Experts of a small language model.
Training: a variant of SOAP for the experts, 435M tokens, 9491 steps.
Below are experts of layer 8 (counted from 0) of a mixture-of-experts language model. Rows are named router (the router's row for the expert), down (a neuron's output weights, with its number) and show model dimensions 0-55. Each number is 128 + 32 x the weight over its row's rms, rounded and kept within 0 to 255. Numbers have three digits each.
After each expert's rows: "comes before" lists some tokens at least twice as common just after its tokens as in all text. This comes from a sample of Wikipedia text that the model never trained on. Tokens count by the router's weight.

# expert 5
router:161060113163180102132136118097170152125128152093091128086137134094139140116138135078105106130124129200121101143146139188122129148164157154109087072167182112075127092101
down0:082115154106152119091108132121115123148112182108093059154124126161070142156100128095215065115102085151161140070132173073110149106180115122193145120137075117038097129135
down1:152141067151069111106145129114156178152143107126165106163058105098115066092115138124129081124151107083124143142143055132130170166143085122129121136220124087163113133143
down2:105103197067154083143090102178158129135107149099117197117153145197064121112146155134129209173129108162092124125102128142108105133134120099131154140091118176136108119175
down3:170110149048075098124163115047097100125128163082133163129106194093122127113165153136115128106103062081070153130123134171135120118084110077107166196063142130094120111140
down4:137185125089080165133123137062054155100160195126173140186126117080185135107142153098131073087138127054150171140154069123159153146123124136106142130102143085163142107098
down5:134123137165122125095125159134127147103128147113118132174121047136130170174198193124116131108214102116122164128037158143134150152167121093136165154104141097172140217139
down6:157195163184158133127059107132113170110125107115164155108141125165124124147119088079208156044170088141113043126186167181135154128137099113151172116108143122146126132099
down7:133143139188131177112176136135103122155143164094136170193192162179090203218099075159157055137105146076147128140088140081110124129114132084139110166090123090146132132142
down8:088130135078114117108120173124157093177092056136162133124210125076122169117138143114092182071153052151127112130084111162110153095178149092097092115110085145128166117128
down9:144112120116157075148127160170106095105127119149113137150108135129074109115146126117133140130091150133192138143134139137124197115119107152120066062131142143178148107106
down10:115140124123234160143111143140133151161060112162104115108111058099094148151116112134092107129120134116149188053154173118119138178122142105173140130117137170225181147085
down11:140086133096164121081049123192137130141111095142142093158116121040132115160152159131127130118155079156172126139096188148180131126182119129174114107177102118141124169123
down12:086124140100134108109111146155229049122125094144038159090085134078140137140136112072125126137104133096154130148194167113141122120133117084110154151068145143123065135190
down13:110091121084156123115118122139055096142127145182083182084135144141142150136074106144126105160144148114176130116118139132153084141115126074159183076121082126123102211121
down14:129131126126100159136197101151142154145153043117149090200120177171113070164134125207118106200110146150099138122154161108059202169107136146133071129143134177138115110160
down15:163129125135076133134137129163103098123101062153164105122158140134099103122130049131129160102137108137149189179157104093151126090056164114138131099166095156130122135136
down16:113136119086108133221157146107141125180113081147099106189135067085116132126125136158128116118141125178128161147136135195086120137134185147097120093102134172140169137183
down17:147159110132127187145150127162129190069110109146110134133125185177116116186169171172182138117128126121065150146147122100168130192154150094125162068157163110125129103090
down18:176157122121140081148100138137107114155168124077132147067130121100128047115103143131119124167112066081114129138113132105161132140128113130123119125164128169121126172175
down19:137144130115085101143117074171123051113142126142076072132139133118085092055098168117128142140097180135069121129168142119058111170150133084125080146109112114120090099096
down20:113101133079113134125144138156161158154118173136078084140139114051135196093165123138177105124093117141152119080099118164125138166153073129110108145069146128146130117130
down21:128130119134102139122124129162157141133155138112161122136096149116118050199080132129107073127154128172141114176127048155095118113143127121132119092179122118136136144137
down22:096061112133167122128119160097109198132129132125137142145110111063162146115184116080107125098120117124120133147108129091128109105175115081102148130149138094140157082152
down23:184102123141112120086063128184149115159153215148045129143085107129107127113142167118088135110117121121153131102187173139125083072135139136143134128145148094084148118130
down24:118186116138109144113119152167197092133141123061147117181126144142129089114142111140069077071060121128165097169115185176140106154120141159124171113074114214112103172097
down25:135125142109136159149133121129133192105130117172187146130086077122141107124066133114101123129129129179149139121137104214062125165093108157145110106125108128133112139110
down26:176138146090125164120158085172132136171130154120156095116096135175135128137133124113129159083123112060131178065146093125104146120209143116140116162051101137094106151124
down27:120116131163156093116095151084133131130138173078075151135151097161130123107146135123114112152100147137134147147110112153091124095106091081111108154148161104145164107102
down28:198083077105191119101159116106127125126107189149152123125156035108194135145206130073142086086156126152131079086127106200132123162160141101163155139139097134169149159112
down29:095150143150129141081181129148148092158145205126155106109178119099094133152100103137164181127164129099164197118120180085041140073154144144123122095082090121139145211079
down30:137095081196146111116084185096118128140138171096157121042165096127126097127135151116141096131123155171150131151089090200096095154086090120134155092126114174190136146132
down31:147115158130130144121127118182181129085111082081116114157218106122124129104150156152069109147125139120123122125183119161148123169133098153173085097159140193117167148120
down32:129118105133100144130134124097123132042134128126126063138108145105148142148117110110086085122128145167154157148127142122174133132155145117086121126140149159087123105123
down33:127163121083120141151141145139111160142073136094141043137125132118065167177132128115137057104135079142176106155108131144052161117095126128135123068110148162154134068195
down34:103165129110152132136123106117141174112099128137126170124083147126119148162121178107157143140106117152106137108164133105088093115132185165129095147106147120096147163169
down35:202119138141099149122134163137113169148125172102121149208145148089109108121120165129117099139060073160166097148127156105125125106191128099103140050129140144140133031101
down36:140129130117162157133146182112137236124141100116046101137113181137175137105100118062112147057067124094094057150150148100117131163116166099166102189175148131116174159120
comes before: " the", " a", " his", " this", " their", " its"

# expert 0
router:118124136148080125079129148118108124169149102148110173140041076126084104143093085130127106117194084084099148105089145025226110097127099135095164140095097178135148201160
down0:199144088106079093087129109129108124078127161203129131123099124124096138142146169106154103138109136153132136112114072182120163127113117104118109127155115121232134155138
down1:122112169177161126105111139127009185133086179154139082134068129109148172104059148134173126100057096110160060182109117134167073138126120133081116133135144135091136116162
down2:081142106137128106135122145155125115150091095103118081127175145106084085162114087248144083108161170184170128105116141182135071086135109073111165123164168100181130111141
down3:070122139096097149128162132121104141090123145130147148149124152103119101117096176131076126148126072170148169144058124109165151121192074123136106138162164161100162113113
down4:092171033123111119110189147169133078107106163182143073143089111106124121113155116167153088111121105142119181122156111113099080128128132077110143145107088154187125127123
down5:145131125156115176129113142138110104135145181107137104171171088157168116151089132093127126045151107114104109128162139181136158054112120129158135143139113131131149138127
down6:060143088092116108128056095172159131148112105100111102097172097159122156025177155132138083140138114117220147132144085129118125123069134127234155125125130136091119119158
down7:138143108135195178109123080128170120098043063112146127093148133096093093133142105153128095141201124120108100145119111148141134130118130162127101072140163112145123060141
down8:119139141120119139094152129125112131137136113121118036084083124081091080171155137119191097084127123162084148091134100141111107126113150143191109150122128147069133091118
down9:136141119176117124092187132156101137119156098179162162154094127185092110097120124159118130109142130188114097142088115139153102158151149085099127113165109138070115219095
down10:112111138136119119167181165085057171117132092106111127113060132111113151113111103127104141157096140155135051141088191129132164126141144138133115152151089072085126129128
down11:106186136072128178119112147182092121141102101103158182109104124112139105072182127058122130105099108087132163192129100138099095179076149108102113109127089172143140121058
down12:171082183145152100135104088117100109126185102086141123132173115081138130150106098150137135126116148161136092098134059127130165156095153097162121112133123141091128170123
down13:237161134117139095172136118124132142156144153121117117068126066139117172135108094147130140142123129160143109175094157114160135174102110114131122162132130105092054115090
down14:138117100134111089133104071151107128074106097158196082110141113127161200075102039108119136161142172077081121156199112082138120083146116082126133122130148133107186117169
down15:132122138118141101110130143115120130089095167140067121102097112110136082119102048134187060121120097193146135187180165096090109116059116123125147160178162113162142161132
down16:084178123190117129068136128123100125143150135142134173183131090108152072074103080137135123143142096082144133100144134094104178138107129178141126118119124096127134160079
down17:158117104117113190128187150151111132079124135099153148084121104128123152118170102139136124168088137095118111128158098125149115100132196179164128129122054157125121129131
down18:162147117100105099095118130121128153167125126059131134204136107141086167143190126124101035129139110104143122137085143094060157128132138137132123167169143102115151198091
down19:151143118103106077147096124131133211175130085152134195127123186175129148084125120114147192147141130154100136105086099124135122125138105114170117120121181169110098138165
down20:045254144138133118134190192056145131138138094091188133129136139134121168201087169124092163130133127127131119124099146131130141134178161161217066118204109158146112073143
down21:126167157148134087167137157178088110146118082136145184097096124142155112088084141114130172122122144086128084194114132113137168177111151098205137120159115147100063126108
down22:132144107115160077137158124158163165125146112125072124158094085174086114115131187128095112142130132116129180075117100161127108079141130082177075097109096157126099127088
down23:150096124109130128188174171176146093140127143146113104137153136161057117109141135129133086135104139092100176067093136123115141078102126123131124137116190132115128140114
down24:102122112160147102093111110159125125089150108144118166120104108148126143091169114150079169099188094093080134181133146167119123131111135139169158181128071177166147130138
down25:118155107120096084184177159174127144161119121145121047123125110154146113058167099146113172098121090151223122058120105185154159130111104097160060147119060109144134138145
down26:134145108151169078088139141149152190150085141120073115069086095090112143185092151151174110084134112103106155131162053126159129129158056174109192165104115121125130076149
down27:148115147164130090041111142114162098161153103089121167125132186120118124120123128085154019095072130139128154131154063209133115102074102119129180106128166111130124081079
down28:150112152109009171113156038069167139116132077138121130121132120155148140117160147138179123126118122185079121058132122137205093165168115140137168128150118107159123126142
down29:112051111090122111101096144070192118124160171149142124151218083101141150117144157153115127049109138139160129125106143115154057119064152159171147131129075078118105074132
down30:146107130136128122151150130125074176031203111125147095138069097115121156156204048147148098125128160068114089130134123103078139089078117157126098105178145199220146085128
down31:137136158127137191094084138131126148107205128144123154141116167118191154158168089114120125149098133120106122108108174107178085109114126144172147146134108147145113099118
down32:136098108155094141090107147150145120129121139097106147150176143052154119149119032090118113192143128135131099111168192133186153132109111129102130140111137133102157064103
down33:097135183161159165146069155165113137160115162114104123114150183115120142086136109161171149127128132168124060144145110119179122217118130115144107101092073120056135134123
down34:162115066144123178106100186215100099150126094071101124124078117132122099159125136184131090128156156119160065126177131124112099144139157130171067130081140155159104097101
down35:104107094139135101166225170130191096114141133194105126073162087126166062147138153120111117098130185209124145199155089160130152138170135102150074082079096103106137045121
down36:127157056066108162121120145066133112168120118144143141158146118148093146168120142157223155093149135151089130131139127074130086105168089110112108151131192147146128133064
comes before: " |", " The", " ", " In", " He", " 3:"

# expert 6
router:130111121163155137109132123090210112070136132115109176073222140101101120128148143099106113145099077133132145168147063175076156092099090139150113082165118023157171113149
down0:104138118040112098121106136128130145144083047182111185120174176122123130139123096085113109153148121134135118090101160070156146105115094131108114144116143105120154114092
down1:091131111119123128106179062160161090091103131174128184155112106115117154114143108055055117175164138123168129019098134127119144139072125111110200142182097116117114117105
down2:119136111112086202101117106098142128077149104127057165148186126119104159116096118132134197156100134109096129112130109079158154168123128156114155116145091163164136091031
down3:130130142129122129098094192106142155053126150136097126121103114161146126100130151124146116118107134148127152146175099213126155155120123138164139117160140133178123145096
down4:100118086158125108124118111132164201119176151109150138147094136154171205125117136168093112127138124107174154109132087146115128138104160133152085103129090128056140123135
down5:176126084100085091151169151139181107214075086144135128139117108104145151143167120167103133099115145106154113115090122086149116131153150099154095090155149155119197125126
down6:146123099106122125194186105178150142154171085112178135153092112150123108092127160137129131208129150082113163086099150127187090117105108150163187168109148118189128130127
down7:131092140126132121090157130071160159155124136130224143072130193088115134121129086129146110136103096164135113092110114108118115139095107150186133119077088121128140126127
down8:152092164139179148128092122085184124108126105133173130144149078149140096146111144105091130130189176080106123140153123044095135071131130125229169188111133179070184098132
down9:085138080159182126120159110141147127062146155096145124171135123129175149111173132108082114127100159165152175121117127068122121188177122191153109127146132101126125148170
down10:114139101115150136148140152145161065152153128109149154135137106157156085112136123098154128140122136152132154148081129138108105147197130111154182132131141120147130154075
down11:135128147060148099124119135089194079100145114125119119162092115188101118109161053118130132169190107135105104096076104115090139148124141125132145097104116145177119107135
down12:126137087136090161099105109149111116115184187120151089121151111118138077116134155148223099168066113129126137143124121136134126126178077157190139127089122083170115094113
down13:189151143126114111146168171138126141134134103108206132054088118155149112110155139072119172101128112179105111088053095150181150097154089149124138133120126159132130201178
down14:164109080090136102129104129101170132131175095133129131245138049169081089148106131173121127105124120124126128102106122183133078144119153129168150138173106135155069142063
down15:085124065127134142147127133148139121131128145145112097179128150132120202061137121153176125134095110137112125157128105130191129073126125088126127147146046155147097125113
down16:168189107135164177125083106097129100129096105110092123143114090133106205122060100217148133093097108149114115122128134063131140116114182168124177128127145129139143131172
down17:078101184133116194140153130128153129161124106139083131088095091155155126123145159131104147129135126158129118088155160169126035138141182147156140123121122114134114091100
down18:038129127119143096152117142128129079091105110111117087127183109135087179128136141123124083077068159103114092148100119136166106124227092101109190152153114000127136131134
down19:157127111091117074184115170137130217106142109173119143128147132110101169115128111095121115162105115179176084137172120129163129168111067159113124057119138092167116095132
down20:114128095156147101161114077095151072158096113126163101164129113098083131116125122126149137138118132183079116101229125152150100168131134137154151068141123183166128086127
down21:163193122170109149111147169169131113188112124137189138083163144118142133200161107137142075135127130118131119208152129102113108201146137121073128017096105070149122126113
down22:077067098077140070174143086104170122122127088113096171200147074158134090138123098117135100124165129125134132131129123141143130146173146183129113184174132155127120121120
down23:122126098080126089142164145134109139056099175151119132136116163154099150136137097101110121109143148138157128130126176195147107132174146182136092106135097127091144148136
down24:112127067083113089086150128161111134098152130109100157132127161129158119149137156121130131137091099134120135122125136131119145129059124104142146141100101084094128084089
down25:163154110176168117096162157147162157093111155208160086115148090079108101130111147153128122106121154124097111130201176137110107175145098107141126165140092163128145115118
down26:196137133053089123138175136176125118117138156125148178125142108138147156145148151154109164068123162137201127090200186166176108174144147098065120165111136128121122135134
down27:078138138150121090028162137072146104055123123131128126124168089136143116153196067147130134155096060113167087145149128152120124083097109126155125164055138172107115148115
down28:122170219134123138141097149136138182078113134096136158090137177154123094124178188073098112140131171100089100117107142189084150132135104141100125120132128143139184071094
down29:179167079119104146106121127206102164160131034176149100146128127140120157206127103147108144122100141116130131113157137153110167085117130105129129087134130012051124127150
down30:052151148120104134078141155114217132147106155104196129117126153119128138124086154134137130190191162099145151174137133120144112163129121154077167129160131150066095118132
down31:081152031112090142134132137128116109124086079164166124120126162136162121132074126133160055141139110164150209134113104142115185140116147132126109159168142136112121102130
down32:094119122127068124101127126187125146139122121128128099105102128127136130134104122097128130065133084175135130201174138121113099146137133136099126134132130109115103123187
down33:119113196151158118157147147088031126104148206094146106128123166129141137131119177192102130095130124144110113153086133069177154129124080140228136164138136112077146138078
down34:066083156110127129097114135092159189128119101095088149096122093196129134213142160083147081151089161086132143120129147145116178123132122094112165100118132041139123152170
down35:126078117143138141144115165144255101152109162180127131122114108134156137138107134132115133185130134142125115118067127150119090130162159178108137130125105179142116126135
down36:139144130113112123120050097128139129147086127142128134159193061123136120120123143142129064097132196114100129126121117153108086153101125149074084176118218158103118121165
comes before: "\n", "|", "-", "The", "==", "In"

# expert 12
router:160147163124153130109163121115204139144121118142143116139161111100142101069081099084136180050055129155182182064167104102134119128106188104175124135114055113107147075119
down0:225132159133115122173129159104104184116158079133063127126160142158147105106159123123108118083128139146143131116080141141066102127146142176110136112119168120114156144033
down1:170086130111113120158149131107110138145109133143120139109151132114164079123135118144133121135136240135160148105121075121210165109120134127068120126122098146109119091101
down2:130148067122090138105066127156146144094125172096138098126105111126128131112105126117122112185116097113137070146155070128212074158132133118127113141143186126122136164179
down3:132091112108105201138157141166101141104053130094166158134110086089160128082147150209161128127141148115114146085135096112136115169151108196116123119053045150146098140124
down4:120165121074090144052102164114129180116186120129146107100093158102122136128137118123108088138193188133130119190119178095056129081110148086110132156113085065112151124075
down5:128108092137112155140085071115142141130136097093091153177118086155170109072099134166101170162176124111099142127045121132159136086121131136136070149116077155116126130121
down6:149119120126143199121122116106109150150091120133113161126152119151163116029177132144125093180121136148169167129136140123136131133085118134152155137182133139114101123137
down7:105100155132137143130139128127149082121101174120115173091103146171081074202081113175096106134123171101128143173114214100015102090137148197080117133130072094148167043091
down8:169142143118134118102137112100154114115101126141174156215147217093102149170072147134124175102154128130201067140092024111079121149112130114075168149104060152166116149160
down9:137112129191155169060090116137090094133120149120134136063164207162120113133133209130185169136145124089109108173114169124125168107152146096107160121126052167110133190143
down10:148114120140109123054108165173167148094111136125101160116169084173142136122170185119123093157170129115148077097162136180165099047073100099107144116126127112170114149139
down11:185140111112169156130184155113101134115117158143117167176134169175108175142112104138133127172084137149080107127115150164108151144121149088151111163178083045157146053128
down12:174158101092104124157116115104110147114066105093154091150129121159148163143088158175139147164186083046143151162129145128154104179207132142129128098109213103130114153128
down13:149126181167111103080089134121135054110139129055132128127094093123118178109108172152123162133127131033065147077197165127172123164182125177172159114111137139165119158105
down14:167133117170163106127129131101149121167097122127165139138129078174126155111100123140173110196121130089120178115138060111213121122131107150138131088144116105085128110098
down15:161196158180053166133126114124187147181110105055133142065149122110045115170109109062139144109132136101147152077186133189177108143131179141104137089135167168106134119125
down16:168163109168063092167127160138133151158175091089112115078100188148081097106079086122118137091191155152094133047094182078104085179071102158125172128132183130094108064099
down17:142116110164172139167060137128050164108109150171051090112101103139178136131049129163125159228103064158139064156130177106140194145214104086130090119129095080069142120120
down18:129116092095145194153122048126173151088147130139108129128169119165089128173198137060079124154095085098121135117126136123126128060116137114169185142137192120154144156107
down19:086127154143136120138127150122083136125126152094119100149130122109109100157179049138142114132190122178121101080118132133128138141132240189141174144091124138098120152139
down20:139172127097132052127107141125132113136148093135136125145127119138193189119115150145075032099104123088125142137118159115135205173124123090151077116143130097110188059183
down21:087140144125191107101144154136125128130157196143123098074135122130127134104122167107153111166131102130141086186090153141150171114153100070105113079143100120129151130073
down22:123130158128129163061128115161132111124172148130120128110096165125143124097107130113118106155117153120140085158156104162156126141091151112088120107187144145105081099143
down23:098168095113097129126095091150060131114088129127132104126119187148077144157135125099161194166153141112135096139117127148118130158147157095154125156065100141115202124153
down24:143134194105137137134109078137096134128146143123093115132134202144114179127117175125119130106157069129115125088157133155067147043163052112103158127119183135167106155083
down25:161127149157169107164101121143163096139172150169132140105150144113087123091131132097154137174040128131121170126121142088100110133129079137153132138134130125137122176143
down26:105131114122108158089133126127161102208130116126155148164100224139163172084128112198060130086094093076102205157163166131132112161117163134102134121135111133068113102117
down27:084213115157238129118192144154130066147085135130113143092055124106141121089128131127140125130102127130102137125138144194150130156139112158116170091137129147164093127132
down28:115083132130092121142110125105129135169147140106135124118122133082161123127170121135111127097160107056115157189124114109123129080170049210114079138124140084147142116142
down29:164160097126102129088199134166182069078135135137104084119123148135117092132146119177137128120116134120100095102189117108084105176152135136104092186140202159117129112153
down30:168137124081081130177114154132186135126122134155127124147102108126155112127088146130160135166157097087082170174238136147134135149111081169157133161085124130188132180086
down31:088095095115144198142145136128207118116143210099169120058047102104123131114105118101168079117135128122143149193172125141157114099126137127143159185123061085194144123121
down32:091115044096139158127115153056084132109051110121117129147125106113084152144124132157090065110123094107160131112073086113161087131138141145168147132109100097140079122161
down33:106105126112101082120153139175136085160070148174160121140148121088060122121126149085118125116091104119106137120126070112182137128068074164130155129137126182097132073160
down34:070133151149096128135131129148040038166167143127097095144132152110112104086118097137117170140169095022089131117143137162095148130105159079166209128113135170119154143137
down35:151170080202157134145117140115112125115150144218172157157086071116157114051110157090102138101141163132126120124110163135083089108141117123142145066115150133125198091107
down36:135124135082059110135155120128128122131079034138135185076184131130116164117084124135151136111157064130079157141059112069124119129151158149123076107184082127092123163124
comes before: " to", " by", " in", " as", " on", " with"

# expert 1
router:120158090118108125152120151143123168148088094123093088178190184132080154140121178175226111170099137168090186123121113120147097098105098165152126105191153079147178153122
down0:157105091121111123142111103157189084145120131195135149126069116127082124138184103138082134113108125180124129128092136096149127063223144144115152115141119104115139110121
down1:080131146101114128128124095162178132133126125168124093178108130147152103132177137109083135133156123069030151148144129147102118130133086152167209153193113152081126100163
down2:170113118129100132117083114083098112161109130128134162092110119133122101136132132085121126115137103157150156109151130122216133136157137020114095125131129146127120139156
down3:126116112133051137098079128084130134118148117130136155153144044142127158139109157183109141087128123105094136127081143115091206119142185150122077128088143158142134132138
down4:211140130138078131123139138155153160171132153173108114150119097164121129152121129141103091109148139128145119107116149094133150144113104120099152112102136141194115144084
down5:107069145141127116187136116112136115100175109122168169088012103084170086200149123151121156147126138109163122143153142091113168137076096106101189152158138148138162118136
down6:154142140159136103123101181151109175178132139137122148116117066130148113149062154136096146065143098167118107103110138078097128156101133165113157125096047123092145130132
down7:125179141130125163127152146142127111198132148100100117150117122181108117136098128127129128097105070144126100140094145087127136132128211122121089109117200103163143136088
down8:182119106109090120156107162124112128173123154132127079133177168201103120160159115137112157144154131164156071110119137140135144091115081128100114093159138128135105085135
down9:108122112147166167114092110118151095110146124115093121164117139085077154076148148061128149123123193199148113084112103088152103109155197091135144033126090050082134093126
down10:052121131117193144128090111146135084181137092146156108084142090120132135116121120128107165117140102119118116163137146123146149127149110129179087139097121145114105098110
down11:114123043122113141150156134160125149125097142156164155167180098111126157086172130173099153098068128116123119149132174142111135101132134145126126126152131133123136120144
down12:111128114123141109147095098160150106173142100176145114132075154080119123072089129131152121089161085110035140114083126135153110127205125135127131156164109150120110113128
down13:134093105130079115086155125150087115063135128116096086126148123142095093128091117151148050144127115096183157149114129074130073113128208088147127156146166169061087147124
down14:118157100122123170108070210134089126126135078122127156098128055066107133129089143191119161129125110131144126109199056122154040113128110123141126142141160130067097101090
down15:165116138104139163159112137143108193168133115128164141191136071129118142066147095130142127178171075187113131128126152147130107095129122148128124140179079135109109059157
down16:165109111140139155150159114120121093127149113160165107132122170104152122165146150114080077053129091118119082122110108146139138159155176166183146133164137035243155164130
down17:087118152154112165119150124131255129209024144136125160097142127129153103143099147092156156130149148102129130204157112164128239119114169135096136159138108124162127118060
down18:129095200135131127141068138083121125133143085138114086105133105125135183113116208117087134134129124108178114118130124154105176127109130152111165109117129123144107099110
down19:103138143150064119110113073070111176126071102085198109178085079145100097081133134118096140191131117129127110095149129078106117142131130130091153114152050118099144124121
down20:106131163125143190119132149094122129073143125140163131148134083096093124126142112169148162066120151079130122099176145130101187100153183132126128093113075145161114186134
down21:128134124099091123106083129152118132160166118179092115136114112067159150106118109118129114101148130166170094150005134065152077077151144150142124156183101130112125100127
down22:178145156091099122137200115127123122060114122116167107127116147118125138100144094138171165110112130134126132100207090150048126110154125149139156125183127144124156138108
down23:121148112127220137048172099153178115144117196159136149129065116184099102117137160139101102137111135078100115071181093096175126109101099117140083131102094110155124231146
down24:091119137138175124130105066075128149073140134157135129112152094118156132152129187205144127154094153113133170108119128109139128126169054190098130153130080047132181130139
down25:132140116205077202142128154139134124134163146077171137091141084116123128102076139108119128156153099143151114137160097104119166181115108126117127099104117142118130128135
down26:133128105034082043099082157084109140123101121131097110160194133125083142115107107128103157119118132129143153118115141158136068055129090078130128068177144108145112110136
down27:138114129125100130107084134154120138128178076152120100197109096149123095130128119106193086120125139066122143158181152153110140085149141084140094137050159131112175090102
down28:161113111098134119120188166108129125129134159082130186127036078119198118112110142107109117139084231103102090098065206123154129098128119075152074158142117096182137118127
down29:172130180161124144129116125107114185092097077108141131141138134091173126089066154129136157176118078188171108179195159096088050152098120097136178118078079078143169146129
down30:162098100138106086148150063126146104111156125163108169080067134121096140115128050115077152200130142110152067143118147099092082103206125118181129090108109120132178102153
down31:085147137121118079156123125113119149147144187151115139128072144197103093128180155107100083186179188094094155131184120126119125054143103160181146054102198125165107117155
down32:130140113119116162152137177087148105124119087138128185142161151135128116134151154128137156158114114140133198100101132111023097182094164123105114195101155129206213109121
down33:116115113138119135083081115107101088154118161106084115145072096125144169134185095139124068182103194149128103121136129189182124146099131121106132122101169058144124105094
down34:156161108119162135123180120164190122114068134068077078135177098138118172173137153131159117195106053108111109148121107144182132132140114156113138089144157114126033120143
down35:096098132157140091115099154107125134146130121086136088081119094115130142126108136223053135133123141116135115181162142088174157143104038161078139120133105128044104106111
down36:103129130125192062149116126100157114126085071095145102134161086140099095205146157193107221124108151131099105097105095120121129128137097086069125117170123116118147103131
comes before: " |", " ", " 0", " 1", " 2", " 3"

# expert 10
router:160073103069112117108109138146164209125158122079105164105081120076109151081166164180117116129127122146102111111124167135156142107141110091069164068118074140085084157132
down0:138127142158123105139124138108152128136172071096236096074118056097154065072108127123151156109143202069129130073129115053132122064083196138101108125169107115140111115157
down1:183111086056135060165129174136138163135126164135144179155147184142225162076085073093123141186126145134122102178120103144084083120087206114130082128098162126123127190147
down2:091102143157108138130156113124128154046149130081083131146133142146137160168124128156113149079086137250151128127130191123123129129124123075100092088175089134127148127137
down3:122175081143146172113104145113158220131094210155114128129148033149115146118111161084109112140134145171127191136140139140126124122138104144109142099131099180076132154083
down4:127137143030089127138162137094143129151107083149178096114072151079103169128024110086079160175127095173024135178101101146126083149142126135201207134083126210123131128144
down5:197118159073063104120137115185156092109156172087051119090151154127118133148147125157128106060126111122162127136095107135135119146140185156126062141102170042100187136136
down6:145123134163063165087149226136150169111165230111113130105207138112160170124181135162149172187134142129113086160095158223107149206106143120130143124118164161172138110110
down7:133127094129147144135107137129103207161155149159080167174159130148074099114180121094119202132104126094102115090106149121173135126097102103089139153168073116142159066184
down8:139132120143113139135130147075141090153167126114173125159116121127112131095185138119169127233111108134154127070127079197139120113143124103143089120128145100106123097080
down9:124084118127129060118036060198173141091109153084107130145093100134120193147139146135145145114081128099120124127123138115094148147132128082133061163115126102090155109146
down10:105115138143127126115105120206185110143120147158162157169134114124165145135109138121178115134147122084144090109165121110153138146153190212063060094098155154125121155153
down11:057179090133127175129150049083130107174115155119136106150064112121159099144108125196100143132139140157098127160175116096150123133176170135131094109148089160145104138081
down12:143136110127098138125121184085120123129119116154177127139199068141042093131076089117160142152123167125140147126117175142124158125139044094128078151134108111126115126128
down13:162112124126130121196129138051130146145128143139179053155088071139042093132159097136131169203123076113112142120159154098135177091123121131175185081196085110145137132069
down14:133166123158116116130110121133163096174139129212124136212135119137133148112119136128190148127145180163131107147144129142106210119123120141126129086142149157173133099129
down15:129134080145121147117181119093112165117137114160115125090115160184151150170176127156138146128139145121123127180119099121172123159138083133136161133112143111184138130162
down16:084119129116114167080096175133062134162072097109135204151147187127101113129093119181117115124088113000136100167117118129127106151150117130176088153102196115149104167128
down17:182130144170125084126117128113131120169120107106077111117103095155160086179172102154130118106103139108112106139132129138110139080138137125105064166177120172098177126104
down18:172092047147160129135122131104118145152099157120129085156153152172100187124082175058142083123140136217112117082154115131153148115115134089134124131115132137135187168140
down19:126115133197110125125115165105097114139123104176125090115105125161130115101174094147144164130226140064125125111164175122114096131121142138129119218122112157180169123143
down20:148135140141146114122164101132116091139141125166128168134133151101126145123109130131163160169155140171113138126143184160173158186143111069152067155113111157100127150180
down21:073118134135119069112135130134141147139195113115131129098134145155135150212149142113122125107089085122144139077122143095217135153097121137211166130158088134148087172129
down22:125164131130145156144093101145159127194148123135108102137079155162149119100128147092111119165148235112153106142120089145142146129134125082134115123130154114121107170172
down23:138111131085143148139131110155074086151044101166088099096087151117102137129059149099135154160105142126085136122169128121106129163102174174130145141155175157118149087121
down24:154126133208113158128192158124126131149135177159116144107080125055145065083148102104153119137148148102126131112105157110148104121119134097160132085111121132177156105067
down25:086154101097067142047152141106129135141123124139192169124133163114118142106123149135145159104086142076143136105176137210134119114088153130158112166102149128175128134119
down26:071146151099148110208128166143116178094127141151119115076126132148101126081096150166123104128097137095093116152141140140132112233135140145127122193119133140083123074155
down27:094108126142088125163196106163083127116131176121115116158138112127160147195145158142123160121148226089121162087101090130110153136169082093142108114145127129118157133142
down28:165068118146146135124114130184152112130101124123125130139182108096144110132117123103100144110173112125115131138096127132076104110111124127114080141107141124083137165118
down29:088106183086123166166135112134132181146091067137097170121092109152086133157156145136164159117177129101143092143077159162120177101174102060154145150140127210188126124043
down30:157148114153124126124143085056090058082114092136138112160124096110133115144155106122136110169089139127124190158143127109151128185143107155112178107118097109077128095108
down31:127164167074114060129128141127141105117164096107108114119145138106113162162136133138137195098213143187211192100130152169158127169060039156140113189101076099114163147127
down32:175139132119088104122160109159089114097067192135076119109135149105148167125059186171103125125166169129098072129175120098159088191104113097100156179118150151150128114137
down33:067152093088105099012120105140146133138133080107136115104073107092041135137146086131149095142128127103134120108062101053138192136116136170109180045113108100142125144133
down34:136117135093117190126073134100133152150087129131132111097130121120124081175131135126138140153086129148139114210155135078128124176156151119166133089149118142107076110128
down35:041134131153174051118141104100106137164140132113136108136128129140148130130137098177088145134132179137124149113107131159116134122138213113158131087134119130170099128146
down36:169193116145113085105122141094130169108142126157111092164127132194167128089088132124094106164134098143109122094065119058136144152154112133063127160128062146086121095127
comes before: " of", " in", " and", ".", ",", " was"